config = dict(
    moe_layers=[2, 3, 4, 5, 6, 7, 8, 9, 10, 11, 12, 13],
    routed_scale=1.0,
    qk_norm=False,
    seq_len=512,
)
Below are experts of layer 5 (counted from 0) of a mixture-of-experts language model. Rows are named router (the router's row for the expert) and show model dimensions 0-255. Each number is 200 + 40 x the weight over its row's rms, rounded and kept within 0 to 999.
After each expert's rows: "mostly gets" lists some tokens that are sent to it at least half of the time. This comes from a sample of Wikipedia text that the model never trained on.

# expert 10
router,181,210,206,186,187,179,183,163,176,203,189,203,144,232,185,206,213,152,243,138,144,145,205,127,157,170,191,202,163,221,186,176,146,241,227,191,199,171,212,180,123,253,243,255,231,147,246,183,179,258,261,142,241,223,200,176,122,227,235,228,231,138,166,242,212,188,201,149,247,184,180,172,159,143,159,128,158,199,193,200,204,201,201,223,181,157,184,178,299,214,174,269,161,159,128,147,161,282,212,145,201,179,224,224,301,178,212,112,151,244,172,181,162,226,180,235,187,137,166,166,228,142,225,250,121,235,219,203,189,231,172,201,208,154,159,102,177,213,174,247,148,244,234,243,253,204,131,212,171,202,224,257,217,158,183,210,175,196,264,243,266,81,190,234,168,215,171,160,221,234,256,189,227,202,220,252,240,229,255,129,161,169,207,226,246,219,186,164,198,156,130,217,257,218,147,140,242,156,226,203,164,262,114,210,127,216,220,171,197,182,207,197,156,142,198,256,206,170,162,250,186,183,264,133,266,238,152,247,199,182,207,241,130,149,176,204,205,225,192,178,230,231,288,156,181,240,177,203,195,199,257,186,220,157,136,204
mostly gets: " Over", " Ag", " top", " Au", " Ab", " Ben"

# expert 60
router,180,216,257,189,153,213,209,170,140,213,259,178,180,233,159,275,242,181,232,149,196,213,190,156,168,199,127,269,171,249,165,240,131,230,226,136,195,141,234,176,152,211,229,181,237,142,202,138,162,230,283,145,201,243,153,146,122,233,283,210,218,129,177,191,198,151,255,136,239,174,176,138,157,154,189,132,245,210,211,128,199,229,196,220,182,159,220,199,224,267,212,205,203,197,162,169,133,249,115,128,231,156,241,230,236,206,202,196,159,266,179,141,173,216,161,259,208,148,192,208,221,199,193,188,132,247,226,189,189,171,154,238,261,165,144,151,144,218,173,251,143,285,236,255,215,200,155,140,207,245,221,247,132,203,164,207,160,229,257,253,197,113,206,179,173,281,132,177,246,206,197,210,242,201,235,202,250,266,234,153,182,189,226,270,195,209,227,179,191,137,174,249,216,223,159,181,268,144,232,218,168,254,169,187,170,243,193,173,219,182,218,209,165,159,184,225,157,164,191,165,136,147,226,180,240,228,127,208,200,226,216,235,128,144,185,248,194,197,216,187,229,213,242,168,200,233,141,241,181,155,185,154,197,204,99,216
mostly gets: " military", " largest", " international", "year", "Personal", " middle"

# expert 3
router,166,239,242,235,159,145,255,233,223,154,251,168,161,246,188,241,269,149,209,165,159,174,163,181,191,156,221,251,175,229,128,174,171,245,253,145,187,159,235,145,129,222,201,168,202,218,263,181,197,228,275,200,233,179,193,185,150,244,232,239,284,158,162,224,215,170,226,137,245,159,189,163,175,161,158,215,131,165,199,215,219,225,157,216,189,213,163,182,228,229,295,192,176,191,143,201,174,235,206,180,197,230,170,198,227,151,165,168,176,253,103,170,172,260,120,301,165,196,150,166,230,151,238,207,197,247,275,197,201,137,158,249,271,146,226,157,137,268,165,228,182,260,246,230,250,188,207,197,206,213,250,254,188,181,157,233,162,220,278,229,220,104,226,255,148,295,191,168,218,210,208,190,203,192,250,281,179,227,224,142,217,197,241,199,234,237,246,203,160,191,191,194,271,229,220,195,260,183,243,163,168,273,152,192,183,260,201,141,226,169,203,220,164,153,225,264,202,194,152,208,164,180,243,218,234,183,151,205,284,242,257,331,186,193,181,241,238,196,189,185,181,234,242,156,184,221,195,241,152,172,214,176,225,170,177,168
mostly gets: "ho", " do", "fo", "ุ", " de", " pre"

# expert 7
router,197,208,288,174,192,183,210,164,176,177,213,193,166,231,184,256,232,183,260,168,143,148,193,138,183,139,195,211,150,254,163,237,169,257,206,201,130,186,246,191,196,246,214,220,252,175,263,169,226,226,275,165,221,220,128,163,148,196,237,212,184,140,142,232,225,167,198,179,213,179,122,192,184,182,153,150,150,205,211,145,245,234,209,225,181,208,217,171,254,211,192,237,170,145,142,194,161,274,170,192,232,218,236,270,221,190,175,159,179,266,180,185,192,218,152,233,185,102,165,153,208,195,184,216,175,262,166,128,183,180,143,260,230,179,177,194,183,211,229,236,177,241,232,213,214,194,170,190,226,251,286,215,249,201,167,220,155,204,229,215,230,77,198,192,151,263,176,127,251,248,249,144,212,237,211,279,252,232,247,139,223,169,188,248,190,239,256,233,182,167,156,251,235,247,167,153,264,197,212,153,185,265,214,212,150,199,183,151,191,158,241,241,150,150,262,226,167,161,175,244,128,176,208,149,279,237,115,229,194,212,221,251,138,145,237,192,185,208,181,171,166,231,313,186,185,246,145,230,195,176,228,167,289,160,135,202
mostly gets: " Al", " Ad", " Gal", "Al", " Kh", " Sal"

# expert 11
router,215,233,247,160,172,165,211,187,188,196,201,189,119,259,178,166,214,148,236,194,124,182,183,169,180,146,117,184,143,238,174,229,172,222,158,133,143,123,172,169,140,205,238,187,181,166,227,168,159,258,232,199,235,220,169,164,130,191,253,212,202,122,189,201,217,169,193,112,263,142,176,164,162,161,159,145,172,168,182,180,265,237,183,210,190,140,196,168,184,185,272,204,145,122,180,208,146,305,155,134,200,191,212,215,236,174,186,169,171,248,191,192,147,229,151,220,151,176,165,133,223,146,228,247,183,243,252,169,176,187,159,254,231,153,162,141,136,210,180,183,179,268,230,223,268,190,189,130,243,237,215,235,212,156,190,258,172,187,298,288,235,115,193,208,167,217,174,92,274,236,275,160,196,211,193,208,229,218,242,198,180,196,210,245,273,208,214,180,154,118,207,235,224,224,189,163,244,178,245,177,169,244,195,155,162,255,203,177,236,168,274,214,164,142,247,192,177,219,142,230,175,188,199,185,224,223,123,205,264,192,243,277,220,185,198,224,218,234,180,186,205,165,252,158,193,201,124,169,209,195,200,190,218,166,134,166
mostly gets: " develop", " implement", "sum", "mission", " turn", "cade"

# expert 47
router,203,247,241,188,172,189,238,147,155,181,214,150,102,226,141,260,219,199,247,143,203,146,158,140,203,159,233,247,128,273,182,214,144,223,246,131,201,186,254,161,123,210,241,177,243,146,230,186,165,214,244,141,250,244,213,216,184,217,240,243,203,169,165,211,280,175,260,164,258,191,173,146,168,187,156,138,169,209,231,180,250,207,205,253,155,187,174,153,245,244,173,236,166,166,174,152,167,264,178,173,205,183,265,258,246,141,189,156,203,189,189,185,187,240,144,287,176,193,165,139,230,166,266,214,183,225,222,142,191,165,140,203,228,199,164,170,216,226,169,222,173,229,254,195,228,166,198,109,141,236,250,239,216,174,176,236,142,199,226,177,229,115,231,190,196,209,108,157,229,229,200,165,186,210,261,241,246,261,221,142,199,135,215,242,231,214,200,233,166,147,132,255,208,236,180,167,238,161,217,224,136,230,170,179,180,191,253,185,241,152,235,222,173,160,246,216,185,164,147,228,195,223,253,173,256,225,166,248,268,222,243,233,182,121,220,233,248,213,208,145,214,229,321,155,196,191,161,202,143,153,227,164,256,167,138,190
mostly gets: " Preced", "born", "exp", "sexual", "with", " well"

# expert 34
router,190,252,237,192,123,130,278,188,163,158,230,173,158,229,180,251,197,175,228,162,153,165,160,197,169,189,147,263,169,276,139,246,122,193,212,150,175,193,212,161,167,211,255,190,172,179,256,135,184,223,247,200,199,206,179,164,157,206,203,241,251,181,149,225,265,132,208,159,206,162,168,194,134,183,157,203,141,169,227,164,234,199,165,209,212,156,187,179,244,215,233,207,162,159,193,172,119,236,139,165,273,202,178,214,244,158,199,155,186,192,162,123,144,199,153,266,174,164,122,156,244,205,240,203,224,218,207,138,139,162,194,248,177,168,203,227,167,195,199,224,172,262,212,269,274,233,198,127,169,195,225,187,203,167,182,269,196,243,216,257,251,69,216,197,172,281,193,159,246,256,215,116,239,261,235,219,221,232,177,194,189,180,208,232,248,242,247,155,123,158,169,249,249,184,143,192,253,196,278,177,148,214,225,166,191,229,242,148,209,167,262,174,185,156,229,198,138,208,153,237,199,164,213,120,232,189,184,215,261,190,225,282,151,199,191,200,211,198,186,190,160,189,276,129,167,256,164,218,190,182,218,175,236,173,133,141
mostly gets: "nning", "ς", "ν", "zan", " Pradesh", "ming"

# expert 20
router,173,227,238,221,172,134,214,169,202,189,216,152,164,252,206,273,210,192,236,181,154,143,154,189,123,162,206,265,199,195,148,231,208,243,200,160,160,127,194,161,167,223,259,150,226,201,222,162,174,257,234,155,286,204,161,128,131,248,253,199,202,207,175,261,256,151,171,136,227,182,136,188,171,146,160,166,206,175,205,148,233,209,221,229,233,167,171,142,232,237,233,238,158,165,181,147,222,229,132,173,244,176,242,209,196,138,162,148,135,206,103,159,168,270,167,243,136,172,161,160,213,162,212,215,198,210,215,143,145,211,197,258,219,218,152,144,169,266,142,202,164,261,237,261,201,234,172,131,192,221,202,234,187,214,224,225,155,203,282,234,222,162,228,256,163,238,180,162,230,225,243,140,254,188,237,225,316,272,249,175,216,172,259,254,204,265,228,210,171,159,186,205,232,209,173,163,234,195,217,132,172,240,194,167,171,278,223,188,191,169,256,256,182,141,218,239,189,165,200,242,206,165,180,150,239,234,171,273,240,248,252,217,158,197,181,199,220,238,165,158,169,270,281,178,177,250,236,242,162,149,261,192,198,222,207,156
mostly gets: " with", "ivity", " listing", " containing", "ically", " involv"

# expert 2
router,180,220,221,189,167,167,237,190,189,161,193,176,184,243,176,185,215,152,212,154,197,178,180,140,228,142,186,223,114,212,178,259,177,242,210,158,176,182,201,203,152,275,209,184,229,152,277,169,158,241,210,183,269,197,158,173,141,213,249,213,250,185,186,197,212,121,219,156,260,163,174,153,162,162,182,176,190,121,223,193,222,211,207,254,183,182,202,163,202,234,230,293,178,187,183,165,169,241,189,199,296,177,259,211,243,156,209,208,153,257,221,222,169,245,165,218,162,155,201,167,200,131,235,216,147,269,203,212,170,185,164,276,201,139,182,106,181,217,178,232,200,193,234,228,229,210,132,166,205,252,248,245,181,148,205,223,92,180,236,201,284,105,212,251,175,222,206,114,230,266,259,212,241,215,237,254,244,283,241,157,180,171,265,258,268,254,209,223,195,136,152,248,243,226,158,142,211,134,230,170,135,262,146,208,168,229,230,174,248,153,197,213,168,161,191,190,151,144,157,193,139,153,270,163,226,217,145,222,214,226,217,224,130,169,208,237,206,241,159,160,188,230,259,180,186,223,173,254,155,143,216,136,218,195,138,166
mostly gets: " Species", " western", " hydro", "occupied", " bus", " sand"

# expert 38
router,163,234,247,159,223,141,212,174,173,199,241,161,200,234,172,269,248,142,226,197,183,197,184,155,187,228,172,268,165,247,121,237,181,257,212,182,206,171,213,151,198,201,248,172,227,193,200,148,213,251,253,181,194,189,172,171,205,263,279,238,236,157,185,210,240,136,194,197,193,182,229,181,174,168,174,211,188,170,265,100,234,174,220,229,218,188,224,216,243,253,269,227,195,189,149,181,199,213,117,146,200,223,253,256,223,184,150,160,143,196,207,149,191,200,144,256,140,141,129,190,220,150,229,188,194,280,186,163,104,185,173,223,260,165,253,198,147,289,195,287,166,221,243,232,231,217,191,114,190,233,241,214,181,177,169,241,158,249,243,273,186,78,226,258,151,269,196,168,265,249,202,160,215,208,227,272,207,243,193,182,209,200,236,276,224,264,295,199,173,181,156,193,272,198,187,168,271,208,224,162,204,231,189,168,161,254,201,160,168,190,242,240,190,180,193,234,196,180,193,170,168,154,247,182,256,220,142,199,252,209,207,241,156,182,170,230,229,228,133,176,204,256,283,167,138,216,196,245,161,140,173,117,198,172,176,182
mostly gets: "ular", "ural", "kar", "esh", "ficial", "ant"

# expert 8
router,207,232,206,212,157,145,193,108,172,187,234,138,122,265,148,233,226,137,226,168,191,173,186,99,180,175,163,246,201,282,205,229,149,224,207,119,188,201,231,176,172,259,227,165,218,136,204,142,129,223,241,193,236,220,182,205,132,187,285,187,197,172,220,209,196,157,228,190,262,176,230,156,173,150,168,145,183,159,231,182,214,183,170,233,141,158,165,131,235,210,237,228,189,154,157,164,175,218,174,201,244,216,228,221,296,165,199,195,179,172,196,139,157,222,153,229,190,173,166,146,245,131,239,235,170,280,232,186,148,160,186,234,257,171,213,180,178,213,152,207,156,242,255,212,230,205,174,212,206,201,237,239,206,155,195,254,123,220,225,183,256,139,233,195,177,202,147,157,198,228,234,194,235,224,254,205,239,279,255,174,213,183,251,239,266,245,203,201,144,153,186,267,205,238,210,171,240,133,252,210,138,205,154,154,202,236,249,210,242,163,232,245,188,156,263,246,173,115,179,212,202,154,247,143,238,228,177,219,237,211,201,232,134,143,220,276,261,176,223,220,170,214,248,147,151,224,115,221,145,137,194,148,219,190,157,113
mostly gets: "Alexandr", " Died", " Born", "What", "flower", " Running"

# expert 25
router,157,246,226,202,201,160,189,183,187,145,231,176,118,257,207,258,218,175,268,175,143,174,189,177,178,178,207,251,172,238,162,271,205,213,217,188,175,156,259,181,134,216,225,178,236,160,193,146,169,239,243,162,228,220,146,159,177,221,272,197,239,177,145,233,222,170,245,167,217,173,192,187,143,72,140,183,170,183,218,198,219,202,194,260,204,185,208,98,223,223,256,240,136,147,175,141,185,237,173,199,218,163,201,229,250,149,189,198,160,259,162,196,167,247,137,232,179,164,158,183,194,146,220,220,135,208,257,163,163,132,133,230,271,217,149,163,162,210,239,219,215,233,221,207,248,229,184,124,224,181,254,217,185,202,159,255,120,250,234,251,254,163,242,253,133,228,147,161,235,241,260,193,235,164,216,236,204,259,225,127,185,164,258,236,243,235,250,176,173,197,151,206,226,247,196,166,211,150,244,109,179,208,169,176,140,230,169,179,224,124,224,235,161,194,210,241,174,164,197,246,174,161,246,171,203,243,174,196,257,259,259,244,197,162,205,240,239,261,213,145,198,207,266,166,118,181,158,211,173,120,261,142,251,187,188,173
mostly gets: " was", " is", " been", " are", " have", " has"

# expert 43
router,145,250,225,190,142,111,197,165,168,172,260,173,142,285,186,197,208,141,233,183,132,139,190,171,195,149,180,263,148,240,167,210,144,223,160,148,189,170,208,201,124,175,220,207,228,184,188,169,149,230,202,185,182,261,186,156,140,187,193,196,219,166,115,251,238,154,247,155,243,197,181,157,180,166,146,133,163,195,246,133,275,198,176,215,236,156,161,216,228,210,198,226,141,165,172,142,209,187,180,200,231,202,211,253,254,126,177,179,123,206,164,182,173,228,163,222,199,168,159,175,240,136,267,206,236,256,229,146,145,197,171,256,188,165,231,168,150,231,242,203,195,262,286,201,277,246,188,123,197,217,261,272,230,195,179,195,233,211,258,248,246,110,192,223,167,254,205,183,232,290,201,145,216,194,233,213,179,198,201,189,181,232,237,239,243,240,268,189,137,130,163,264,235,202,181,191,223,207,204,134,122,258,189,166,187,254,200,170,214,186,242,268,120,196,227,215,185,137,151,191,175,185,178,227,237,249,206,187,206,259,210,243,200,194,202,281,283,197,224,162,161,244,293,168,177,261,175,228,184,170,212,155,208,208,222,190
mostly gets: " interest", " Catholic", " link", "gent", "mit", " conduct"

# expert 17
router,148,230,227,209,201,154,219,132,174,171,162,170,136,225,146,209,241,153,239,151,189,194,146,164,205,145,207,207,157,270,181,252,166,247,241,161,162,119,222,208,138,235,205,159,268,228,233,169,130,230,198,165,237,184,151,183,144,238,251,227,204,139,154,212,265,222,240,152,233,109,189,212,195,175,224,177,151,173,223,162,223,221,195,228,179,207,188,146,260,252,237,214,208,149,112,169,198,225,159,188,233,182,232,198,225,157,169,151,190,311,162,164,160,290,159,231,193,162,195,178,233,126,197,212,187,265,248,164,208,195,218,248,229,224,205,131,192,274,148,247,113,237,193,217,229,220,181,182,224,243,193,200,232,208,177,191,191,254,203,198,212,56,235,271,155,203,207,180,225,287,267,184,252,278,203,217,220,201,208,175,186,188,264,253,203,237,218,207,163,185,181,209,218,218,169,131,252,185,225,163,185,229,173,144,154,248,196,136,222,164,218,271,165,164,226,231,197,156,147,171,197,162,280,159,266,232,122,182,209,226,210,242,213,152,220,226,223,201,123,169,184,201,288,184,146,202,168,249,147,153,235,168,215,156,204,177
mostly gets: " Sh", " Da", " Tal", "MLB", "MA", "ET"

# expert 19
router,155,264,247,174,177,149,238,205,186,168,197,147,189,271,137,289,242,163,222,198,181,170,155,202,159,184,167,233,127,236,193,204,162,233,216,154,169,178,205,144,120,234,252,172,216,177,216,119,165,243,258,197,224,164,186,183,198,242,247,227,209,151,170,240,212,129,213,141,205,179,162,153,207,163,210,191,171,174,214,158,223,189,201,243,191,172,181,175,264,206,244,197,163,166,194,162,165,236,133,175,259,168,202,229,213,177,161,197,140,269,118,170,183,257,122,206,95,219,158,178,192,159,175,264,201,264,207,132,211,134,162,219,231,136,191,175,133,243,187,245,149,218,228,222,238,209,159,120,137,220,223,205,222,168,194,228,104,236,221,220,246,127,232,228,192,241,219,194,270,213,234,211,263,263,216,247,241,252,253,134,176,194,240,230,247,247,261,248,186,139,166,218,248,210,141,173,272,164,220,163,163,207,172,185,222,243,189,124,238,204,267,230,183,165,215,218,161,199,197,220,182,113,205,155,203,199,160,225,217,195,211,278,154,161,220,205,220,227,125,173,167,207,280,185,193,239,161,257,151,189,223,120,211,139,213,149
mostly gets: "″", "′", " sq", " elect", "})", " "

# expert 37
router,165,159,220,232,150,179,223,168,146,165,183,185,159,245,183,250,215,164,209,161,190,150,121,188,204,211,166,271,129,232,177,263,179,209,241,180,130,157,243,161,169,219,234,187,210,175,232,159,145,221,193,145,206,200,192,166,177,255,224,177,247,101,171,225,257,148,246,133,220,174,189,130,180,209,193,186,197,225,206,168,223,174,207,227,217,143,194,110,231,198,214,215,136,146,172,174,159,269,178,158,251,202,258,227,240,126,220,139,191,264,155,137,160,258,158,249,158,197,167,172,254,148,238,198,195,259,207,203,189,144,184,197,257,183,183,125,171,231,179,217,190,267,228,233,249,206,139,169,179,247,238,257,226,188,177,261,116,228,200,247,226,141,215,244,178,280,174,163,269,285,183,183,206,248,264,260,241,236,228,131,224,193,199,226,236,263,210,188,167,123,177,179,276,204,194,140,220,194,232,171,162,230,182,228,211,284,186,163,219,178,285,213,170,165,235,205,207,117,176,236,169,179,299,178,256,198,150,167,195,216,223,278,183,188,201,263,235,212,177,203,197,263,243,133,139,248,178,220,206,174,218,146,199,213,170,195
mostly gets: " Jr", " Cre", " Insecta", " PA", " Pala", " organ"

# expert 51
router,195,286,224,206,116,152,246,167,170,169,258,151,153,225,223,217,207,168,240,179,161,154,167,155,140,190,247,185,143,261,130,224,176,210,185,145,198,163,216,181,184,203,257,172,231,161,204,173,177,211,228,171,163,214,204,166,130,211,271,146,228,153,173,211,181,149,190,175,268,196,215,123,160,109,137,188,151,193,227,164,258,164,228,227,204,160,166,215,235,181,243,236,160,190,154,161,205,229,161,152,268,207,200,275,214,144,210,109,160,275,160,160,149,228,207,229,152,175,160,173,215,201,235,213,174,242,237,174,146,158,188,192,245,181,183,184,141,199,231,192,169,236,235,216,222,189,196,157,149,218,233,234,175,188,154,225,152,211,235,214,219,166,168,202,154,223,192,192,258,198,245,148,306,229,226,225,192,230,278,161,182,142,240,246,255,209,227,165,159,160,143,214,193,244,162,170,270,176,166,161,152,239,164,173,174,219,183,164,248,176,238,207,137,105,274,210,169,156,172,273,199,189,248,156,236,223,171,270,229,253,218,224,128,180,222,266,222,201,218,116,185,216,210,147,175,244,150,228,161,152,289,181,265,210,117,141
mostly gets: "spite", " up", "related", " behind", "including", "from"

# expert 23
router,173,240,234,239,194,141,249,199,140,211,194,176,147,197,180,246,186,148,235,155,211,193,151,179,206,167,221,246,150,261,158,233,126,218,188,119,187,146,239,174,144,218,259,168,191,162,218,193,137,241,250,167,227,177,197,169,169,267,272,206,248,132,209,240,259,151,236,154,270,187,210,162,160,134,186,181,154,146,229,182,223,208,173,243,189,137,180,127,211,258,250,268,189,179,164,153,130,276,172,110,222,200,202,219,207,162,182,128,170,242,183,154,174,213,126,266,174,126,175,194,222,194,266,249,200,231,210,134,191,199,158,229,255,152,200,151,226,221,162,227,165,265,193,245,226,181,215,179,214,181,254,215,249,178,170,264,168,192,217,250,253,135,265,220,152,250,194,187,287,230,216,158,277,228,226,260,258,232,201,161,189,181,240,222,229,227,258,221,161,165,154,222,234,216,147,165,273,191,211,180,149,248,137,178,217,214,250,168,196,170,257,188,171,138,207,193,200,160,152,242,157,162,233,210,250,228,178,184,277,215,217,222,164,157,223,278,240,188,180,163,201,238,275,183,160,246,161,240,173,183,209,135,240,175,134,199
mostly gets: "2", " still", "possibly"

# expert 32
router,176,267,235,204,144,153,218,175,194,161,202,161,159,248,177,245,261,170,242,165,211,206,137,199,177,177,209,260,169,224,178,284,109,234,225,202,144,176,228,176,158,201,239,170,210,201,243,132,169,217,274,136,229,210,177,175,147,248,292,229,222,161,184,249,226,138,237,178,267,179,154,192,222,176,175,188,175,163,239,87,227,252,216,244,188,167,177,137,228,230,234,265,172,172,159,183,190,226,143,167,257,129,238,231,233,118,139,136,190,181,159,146,178,234,158,244,174,154,162,200,271,149,219,215,190,203,220,147,160,184,184,231,198,133,177,201,196,260,184,243,215,213,234,224,235,192,169,115,213,209,241,211,203,180,170,236,173,184,188,258,255,120,253,258,175,245,180,200,232,249,238,129,255,184,231,241,249,259,170,190,178,181,248,245,281,244,220,203,196,182,168,221,224,259,157,201,257,154,267,198,212,205,158,144,175,230,219,147,234,145,234,267,160,185,233,237,181,180,163,217,210,215,265,167,282,218,163,198,267,228,262,243,157,148,218,233,239,190,161,127,183,241,277,159,192,222,185,216,182,176,220,156,259,172,190,160
mostly gets: " teams", " areas", " countries", " songs", " players", " schools"

# expert 14
router,141,216,268,238,202,173,224,162,204,166,218,169,167,286,182,207,223,174,235,176,178,165,192,190,172,162,202,237,198,236,156,283,171,220,212,155,130,138,228,122,186,203,242,234,208,135,196,97,134,242,229,195,209,227,204,161,165,241,255,200,233,148,217,164,225,145,166,183,265,165,180,164,204,156,208,215,140,190,218,160,240,196,217,243,233,182,160,173,240,223,258,231,144,170,179,190,205,236,159,180,228,208,212,222,209,158,176,189,188,247,128,145,187,189,164,239,164,152,155,121,217,205,260,232,192,249,245,156,166,157,201,240,174,130,222,186,117,258,181,211,196,249,227,233,215,194,162,138,231,237,243,193,192,222,162,276,148,194,222,287,180,169,207,211,145,300,189,156,208,272,238,123,225,242,262,201,240,254,225,175,201,173,262,240,229,279,264,185,165,160,192,246,216,196,195,181,245,182,260,161,223,254,206,162,184,279,241,180,240,168,241,228,176,145,216,215,134,177,234,227,169,134,209,173,240,254,194,247,235,249,270,281,205,183,265,225,225,220,195,177,168,224,282,125,179,231,159,266,152,139,217,133,224,195,186,151
mostly gets: " allow", " took", " uses", " led", " provides", " CZE"

# expert 62
router,170,281,264,207,199,187,201,175,200,174,231,147,147,248,188,285,256,139,248,188,164,181,135,136,209,160,164,279,138,224,136,221,176,226,226,122,168,192,190,183,149,205,224,193,212,199,287,187,186,220,304,163,267,202,206,165,175,213,280,198,192,166,171,180,227,155,207,158,233,200,175,199,172,196,169,192,167,202,227,205,217,219,190,245,217,171,172,158,264,213,252,213,145,145,126,168,151,245,148,151,232,165,275,253,258,146,202,110,156,202,146,183,183,223,164,217,146,211,171,139,248,129,202,258,166,277,211,116,174,163,158,254,259,183,233,187,164,206,200,251,220,239,215,218,225,238,174,115,186,256,227,244,229,185,171,227,167,259,265,213,233,149,203,215,142,235,148,148,226,206,230,159,196,197,253,256,244,236,221,154,181,171,214,282,234,249,196,212,182,174,144,232,227,264,187,176,190,188,265,217,195,226,196,148,212,267,189,182,214,163,210,209,168,145,207,243,209,137,206,200,207,150,249,188,249,223,114,209,231,211,307,253,152,230,184,233,194,228,163,157,166,214,244,170,154,205,160,237,152,164,200,150,254,192,151,215
mostly gets: "|---|---|---|", "|---|---|", "---|---|---|---|", " time", " popular", " |"

# expert 52
router,192,215,250,208,139,180,227,135,169,199,205,218,134,251,166,233,236,169,266,165,116,161,179,135,160,165,160,217,148,250,167,257,160,222,208,128,144,176,250,166,189,220,219,196,202,205,205,175,200,230,253,180,186,178,163,197,174,219,230,164,231,147,158,246,200,157,246,188,245,165,145,151,128,132,161,189,176,193,244,202,303,254,196,233,200,157,196,144,176,169,238,209,180,186,140,216,125,229,162,132,250,210,267,215,231,165,178,134,180,251,190,194,144,241,125,231,157,118,125,180,212,206,207,288,186,255,228,201,183,163,186,227,234,165,216,160,176,205,151,244,113,232,222,249,217,190,175,111,164,262,201,237,217,193,123,216,143,229,207,270,233,152,219,176,142,221,210,178,251,263,272,192,222,221,250,231,236,259,203,155,199,169,259,192,209,240,198,247,187,170,132,217,220,195,190,167,196,175,237,171,185,206,152,190,166,238,185,177,255,192,246,239,159,152,212,211,128,151,189,230,200,185,268,135,235,254,198,225,257,221,278,211,173,102,215,257,258,230,151,177,164,241,241,212,159,212,164,208,173,165,208,155,255,203,123,225
mostly gets: "li", " Li", "Li", " Rio", " appointed", "incumbent"

# expert 35
router,161,247,227,222,172,168,214,214,171,201,240,166,199,259,207,185,201,177,184,166,163,136,169,146,135,138,203,224,173,232,176,187,158,269,208,145,138,195,235,172,197,263,208,157,214,172,249,219,174,243,270,221,265,189,177,135,210,205,238,181,215,136,163,263,237,188,184,194,242,183,201,171,207,168,152,181,107,136,243,155,226,173,207,251,179,171,233,145,252,259,246,189,184,152,180,158,130,254,170,186,200,218,199,204,262,147,165,135,150,208,165,159,153,251,114,219,186,208,114,211,219,148,242,179,177,258,249,149,192,179,191,277,231,143,176,168,216,208,159,239,176,220,209,258,233,224,156,152,168,199,222,232,202,165,209,259,174,264,217,237,206,143,208,270,183,191,134,119,210,254,254,192,289,257,237,220,223,207,254,202,168,152,249,205,213,277,238,232,168,212,155,226,251,189,166,178,274,193,237,183,165,241,184,173,193,236,194,155,239,176,253,280,136,181,262,292,215,162,160,177,224,154,265,165,245,261,151,204,252,193,220,234,155,158,259,227,193,172,194,209,156,259,290,173,163,225,191,247,190,153,254,157,242,176,193,163
mostly gets: " that", " same", " what", " That", "Nigeria", "What"

# expert 44
router,194,225,215,210,130,206,212,162,173,125,249,198,177,277,169,193,203,173,251,196,182,164,200,137,192,142,145,279,161,235,141,219,138,194,240,110,189,179,248,149,189,215,233,164,202,171,237,176,125,266,217,163,246,202,168,151,179,199,237,208,203,176,191,246,214,178,223,98,233,185,194,138,213,184,158,149,178,200,271,172,228,166,239,268,183,182,193,118,240,223,177,245,165,152,163,191,179,270,123,190,205,154,267,221,242,143,182,173,156,249,190,142,161,181,185,241,179,172,196,144,200,127,282,238,186,224,233,137,201,185,193,250,242,193,168,147,191,197,145,203,170,231,220,220,262,194,190,192,178,199,241,229,226,183,204,241,124,240,234,218,222,90,198,274,181,218,174,172,247,241,224,186,255,235,268,258,211,240,253,151,179,187,179,261,220,294,222,244,165,210,149,245,239,200,190,153,254,184,241,160,154,182,179,174,138,244,210,196,245,158,173,224,158,215,229,233,166,126,147,192,172,166,264,177,252,242,171,214,209,257,242,254,199,167,223,261,240,225,172,202,201,221,305,137,187,226,151,245,166,134,195,151,193,152,168,214
mostly gets: " Phyl", " health", " hyp", " syn", "Edit", " co"

# expert 42
router,164,204,215,197,209,161,160,179,178,166,210,188,166,231,184,222,230,165,202,181,182,168,149,198,209,174,200,263,127,249,118,258,157,219,199,154,176,124,185,154,209,219,247,135,213,196,221,163,165,262,263,150,197,236,183,119,104,202,233,191,240,151,180,198,246,136,249,185,234,131,156,164,171,175,172,178,138,165,217,172,218,217,210,253,161,196,178,218,222,207,243,261,138,173,203,165,144,231,155,159,239,161,211,255,247,163,202,152,168,289,175,118,189,240,173,278,169,180,166,208,265,164,255,211,183,244,201,176,188,140,175,235,222,158,187,162,176,271,170,226,179,243,262,244,198,244,199,154,146,235,220,215,227,209,172,180,183,210,231,254,195,101,210,222,156,246,163,203,193,235,244,175,246,196,210,249,257,225,268,160,170,207,255,247,246,237,255,196,211,203,184,202,223,254,148,169,243,161,207,159,158,275,184,209,181,235,245,142,243,138,243,196,208,177,277,209,173,160,226,243,123,105,274,156,240,258,123,191,223,216,228,267,140,176,188,212,219,200,141,113,222,206,239,185,172,224,215,188,116,171,253,164,256,165,190,161
mostly gets: " rescue", "ร", " Khan", " Shan", " Francisco", " Chinese"

# expert 58
router,191,230,275,181,164,164,201,173,192,206,230,181,127,222,212,206,228,188,232,168,197,148,160,167,153,170,183,237,199,262,170,237,121,229,204,139,158,190,245,191,142,206,200,198,223,188,213,200,148,216,225,163,217,197,173,159,189,253,227,217,224,180,144,216,232,171,229,147,235,167,146,188,178,146,161,171,206,205,208,176,258,209,242,241,256,141,181,152,196,247,220,223,154,183,137,214,149,257,126,147,240,217,258,247,237,150,181,150,186,238,211,167,184,204,90,237,170,133,191,154,216,199,246,210,213,209,237,133,150,169,158,227,227,182,202,140,175,287,178,228,156,240,245,206,264,234,177,157,215,238,267,252,246,146,180,258,193,181,216,238,264,122,242,206,188,232,219,186,277,258,240,147,251,218,243,254,205,203,261,125,174,162,235,239,266,280,251,178,172,165,157,211,224,209,188,158,295,201,225,167,168,235,143,187,224,224,181,134,187,171,231,224,183,138,224,201,220,155,224,220,184,164,218,171,232,244,152,207,254,232,271,213,160,185,228,286,214,256,184,188,217,248,339,154,184,260,171,223,173,140,169,116,223,147,163,179
mostly gets: "4", "3", "5"